config.toml
n_layer = 14
d_model = 320
n_experts = 48
experts_per_token = 6
d_expert = 32
d_shared_expert = 0
activation = "swiglu"
moe_layers = [0, 1, 2, 3, 4, 5, 6, 7, 8, 9, 10, 11, 12, 13]
router_score = "sigmoid"
normalize_top_k = true
routed_scale = 2.45
balance_loss = 0.0023
balance_bias = true
init_std_router = 0.007
lr_router = 0.000375
vocab_size = 2048
norm = "rmsnorm"
norm_eps = 1e-05
tie_embeddings = false
optimizer = "adamw"
lr = 0.00122
beta1 = 0.9
beta2 = 0.98
grad_clip = 1.0
batch_tokens = 65536
seq_len = 512
train_tokens = 214300000
steps = 3270
dataset = "wikipedia_en"
Below are experts of layer 10 (counted from 0) of a mixture-of-experts language model. Rows are named router (the router's row for the expert), gate (a neuron's input weights, with its number), up (a neuron's input weights, with its number) and show model dimensions 0-79. Each number is 128 + 24 x the weight over its row's rms, rounded and kept within 0 to 255. Numbers have three digits each.
After each expert's rows: "comes after" lists some tokens at least twice as common just before its tokens as in all text; "mostly gets" lists some tokens that are sent to it at least half of the time. This comes from a sample of Wikipedia text that the model never trained on. Tokens count by the router's weight.

# expert 40
router:157111129154132083129135148069147075113085116155114127123134105142119131184094090157098145134149100138098121101127111116123140110103167111095145116113116135173165131116124088155170138097144107119129172149138155097115139133140141128114114127
gate0:113123119140077151105139126147126123141125106117107132103170149121102111120070113134118147127130127109102146104160132183100122108076179109099142141143149123153110187148141118133138099084110158139109125105127158128127134156097164138149170113
up0:149104149135138097099107098142172139109154135125126167120133118183125131153118089119099098132151133128124113094139145140157129132104148104121108096119108068112123116094099105121151113154162172104100128110150126155138126118173078163177122129
gate1:118121111120138140144159156123104121130093085108098153112123095099121115131164092106130163103132098150098161130120092135126132115087119118109115131140130081118175150157140125129121130129064076117172168121125168095141131127115130135128099141
up1:150172114106123155097128111158116147128145143118148142161149147129147158103106176129163117126094144129158165157133146160132148154130099095149128129138156136128115117128129151102086114147109115124105084139096126126119187088132128119122119122
comes after: " |", ".", ";", " (", " 1", " 19"
mostly gets: " two", " one", "%", " second", " four", " three"

# expert 7
router:177148199141162091195166194093133090140104195140119147153157161149126126134122178131143116126100215158115130160115128104157148092145171050131103146107123147103168153090141152120090115132107127129127106122122159082112134161141120117080146105
gate0:147116148138137112131135126086137126153117114098132147122124146178141124170111118167134116113137128100142109123118131150159157139136131116132134104101118144147148107133089067137101156138131145123140137144114140148126123108094074143150167120
up0:125118159124096138121175105134106123128159140108120174048191117128177119130155156144144106154121159149105128129138139109095146095122070143127101146135106143110091164125131155172142115161124111135118132124144167082130106119143149083124087099
gate1:132083147120149137115132157104137135159124154132110171130148131082116139098125168110141135151110126142130124146141132133159087137143138091107143108133124153105179144125129128129121104109112123145153125095169175120149143149121141100109107118
up1:142075196146169131134177182133121115163141168139111140122170141087106124094126155160177111134110159130065156114137113123140105095160136105109112080113136127074155149126141127181144104149139108144158164165149154079154140143137151104118110112
comes after: ".", "\n", " 0", ")", "\"", " ="
mostly gets: " ==", "=", " =", ")", "---|---|---|---|", " Born"

# expert 30
router:138136159128197114137119114113172105078128137150136112134144114123169143121125090129134101070143143122131131154158144107131089141159149159178135135095111143112172103150118140169143120175095099128117144129134152131129106163134079134137143174
gate0:107158152150147138143126118099133120143130104141112130100106143126126104106066105125116121158129104093183134118111165107112152142100165149144149124121099117160076140121124153096110119081145119118126125095115116178101096114155148135126163170
up0:145133088133073127141150111172116126155085139141124131148157132116118139125152163116100126157103133158102152111144117156134160122109092106117153118142088125139088156117121115087089105151115152119141135158136138152103176093121124100077064118
gate1:118105132156157115151124102105123101120152135152159080126113130110127115129142100125126113098119113138179145161173105128134112121106092063140135152113119152145159116144160105156119111166135108116080122123148163111139133173140084109125122150
up1:189135128184150073122112141110140114116159145149111110150132162090097126136114102128089134112157108167172153140158117152177105137135132075107162171128115153161141131153097084154153131128102131115144121149145154126143147172122113110111127167
comes after: "\n", ",", " and", ")", " as", "\""
mostly gets: " and", " was", " but", " been", " as", " or"

# expert 32
router:150144158117140123152157157109119111152124187164173130131164136104133136107140152116125108090090153139124143163135156119148154103102146106114114131161143144123186132122127094150133113129127118110116115110101186131166140137120153098148173168
gate0:133139154143114140106133085135124144153165122163115112118170169137154132125113082113171119153155117132132146126169160128105163136138129136124133086111085130111149092127098141124080124112131106141140115151120114159146097134116099152143128107
up0:096174143104141128147127153130110124129127111116123153108131085111107125073165174116120145148133145127106091184145086135161138097119084082121141136111129112115124125155121109107101178069146097136093176138133152120130157144170091122101115153
gate1:116098166122166157115160150151108114132165192149129158132141143125104131154146119109070116126144139141116176147154178143156114137138163115118132112151103095163142104121119133203165103148123167078118155165146135138156120149109166125138128135
up1:125178126131096110147077119122120151142142157137127085132122150091124130108152114155136187113116110138195134153153146078093135112095108152122130104151138164114140179183163139110076134133107115142123176100099150108103094091131147146101150111
comes after: " |", "|", " (", "-", ";", "==="
mostly gets: " lo", " Lo", "–20", " su", " U", "–"

# expert 8
router:113164131123183114136176154127090125096162160110125141109112168119150152140114135167124120140140119110107121139115122127110159113153064128099132155131104147148183151086123149159128128139120105159142143119075140112139180162132166147121167124
gate0:122172146141117140139176117138111124162177113139142131189158117118130162093146151149103102139144146069152186123121130102118140102108118172096118140156128106136127145126114143177117123103117125127106112084095104134109135159123156119163098091
up0:096151086117144122151152099135119118143138176130120125125139125102085148131144100110127129152123126155138160127129129121104125086062131148108107117163115128126117106145082098159102153153120150100103120134125147130126131145141135146156110116
gate1:140155096083157130178131173083147100077142142098099161090142130096132131114119112160115133096121125119135150127133090120111170115110117102121137120149155177133151131157151088171117096117134141156103121110129121098106127147162120127156138106
up1:118156123142091100153082115168163098146112138178142095169125103133100082144143112111135149140128155161137107154096151087149129107134140124148095136092086095084128101112109116118104096154110149085157119149155125164174114092069129088108098143
comes after: "\n", " |", ".", ")", "-", "|"
mostly gets: "---|---|---|---|", " Total", "Personal", " gr", "•", " ·"

# expert 38
router:148144161116195111130157136105115114107130162155148116088109153115143111109105129100144144095158173090159095166101110146102158137115086106152089126129131128143155109118096143118099145121153094147115115157106160159117156149141114097108145159
gate0:127110146175145138101137163132156162125148105159146105072100101134160123113134124113090152138118117095085147119122154098154074132114111154142121102134166123152103159097140125136147168137120087122150126131135106137139127132125147134127129138
up0:083137119108131158126149079135136167087133113142091160161104162093145113137122129111148119146134122131120149136142118170165124150094124126103100148116130128096156135088130171090114117129116156136161129133113158122113170155118111134098115145
gate1:103128141133158117115131159115123115094135131103110114109154109095103125143144142124116146121102119126182054114125097129136106128145079130166113147148111134156150175129109135120136155139149117136078200140108160081130138116148139127097148151
up1:088124158122142163120124096095104078114154147147122097098149143170115128118066130071096116090137135130123115129137071137149152148134131139132114116085123094142152139131141149117153151152099103133119146111120171128107138114151119112090121131
comes after: "\n", ".", ")", "ed", " on", "\""
mostly gets: " on", " would", "On", " To", " On", " until"

# expert 29
router:122126179116115101137191124088105070145092154111194148113180120157122140133098092126130112159144186176156148145147132098126166154139104118099063104155117141137159123090162139116128088112143129130100138187102149138089139063121115117137098128
gate0:134131116154116087162060144133136094120153141135118107109171144153160128090139140111148160138111134157111122129108112121109162096146128119118120201099142133173126155129100159104118119104136093137124164163162132126147122140151166102147123129
up0:090148068100089142137098185116130122114122116112104128091168070131174092130150142123105127121094118140146108192153141154118133124133110145141085159106166159146125166162113112096086122116153119093158118066106134142139105136087125129152100132
gate1:139159114110083122149126134134091143120134145121130157142155104163187137122118109146119139151092101135135142178125135148149114128179151123136148125147143146110158130128127135168166132135092170155115147131083113120116152126100083100181115131
up1:149101122154124103132090111123150107154153127100084127109103133169110094147131108117114182109176097130141139168174101130152092168109148147128116107123129113139107146156141152071122135154188132139144115118144105134120095095143180137199123107
comes after: " |", "|", " /", ";", " his", " 1"
mostly gets: " ", "JPL", " —", " 0", " ch", "^{2}"

# expert 43
router:178145130101129097157138134090143113173117134134143110133098131153158130111159152140131118094090171110129118123108121143118151072133133126122111146138150126108120155117140119141097110153132168124152119119123115154144139127155124090184121132
gate0:133098162130123124105127097127091112126102145148108145154121136122129126170171152101135105129125166112085159102111128141132125137164140140108084101144141138134102152158115160168146123139126111153129164134138107142134146163109076125145141131
up0:122175133145124107127153115129110148094139125136148173109150103157134102141154102120129151147070127158102089136091086127097069121139108117126123129145106156123152119190120115083148127074104099144146137166151156092140133121123111119118132134
gate1:104127154080097134153089091087139144156123142113087119101092134106115108160129115117128110122161131100126125136131107182126130135130167119124110117145174103150095114112094103146089108113177168099121117115122103128098114130147137145149101119
up1:134036089128135130129143152159136157127117109084141110087109123111145123100120109133118138177092154125163107152111170102143138114120137099123153145132122150120154147140157162133160113089154130155187133138107152112151104080136141170111114098
comes after: " |", "-", ":", " (", "|", " by"
mostly gets: " \"", " Ka", " Mc", " Lu", " San", " Ber"

# expert 1
router:144149196118146096157170141066079077115136159097140161114149147162101117102107119098145102151148187145122095133112155131099171156167083131103105130132141167148118121103135167134107120124107130088095096170133143113129145094146130144109119121
gate0:144118170106124097126110116092077095135130143128170139100145118141108080086122118134125125158139132144099096124104166173109137135142114140095134118148132138087081138123091131172138152091106169118121143142147116151145123117139152144170127100
up0:137128111171167151140114102114152098124110158131113132128101181147151093126164109107147135102123139134127139113148167149148146123126122117154158157096161137136117103140132135122093145132151125130155110122146129096126144146187159152112088165
gate1:120136128117115110116085137136108101155129149157071079084160147126096133073084139129143183136123138126133180140128089143155123140140114118139148118119143126151145118164156119128111145102164142142127127114117114114134140143168152141123092181
up1:106092108162117108086128079135094128114130099128114141111103088095116106176125105129130079126157128141144116131076125153137126113137108129086129140151106120108086133115124118162110163164126128185106174104131078134145147121152127143133134092
comes after: "\n", "==", ")", " a", " and", " was"
mostly gets: " re", " ", " co", " inter", " =", " Re"

# expert 17
router:153155159131136085167170147072101071097116175095116129118146135149124146111072116126104103155142189156163132152142147148097138129154090108097111133152138176161160144134131172108092100087149118106071117162125163127123134097138120132093108115
gate0:150098103147104113103126150141117142130129094153098154138158134139125133196141149107137124148138100116124118122123097121136141142145166141134132128111122133107113137121151147122128107147132142110084102124163122153105119106113155122102146108
up0:129138117142081121133100128130127149090087117142133164107127086121167081128163157131112117144106119100128127136112145085109144155090152142127104125143082122128138104134145133106137110109145089114133097158112146092138124091105153090121123106
gate1:187146122135141073121101154113101109123137090115154167145157104169137126143122104151132074136125132092131140144092112115112136125140146128129163142147191150085103112093118196096099095132101149166088093118141132162137134151148098160167162143
up1:161164129179113099143105090139147108091120118121122124094161092169130137157087127124109093143179165166077152106119103122113161129121126159087137142147139145103114161118126135100120102086147165151129131112160123165147114138145125111155156136
comes after: " |", ".", ")", " was", "|", ";"
mostly gets: " ", "\n", " inter", " (19", " 19", "–19"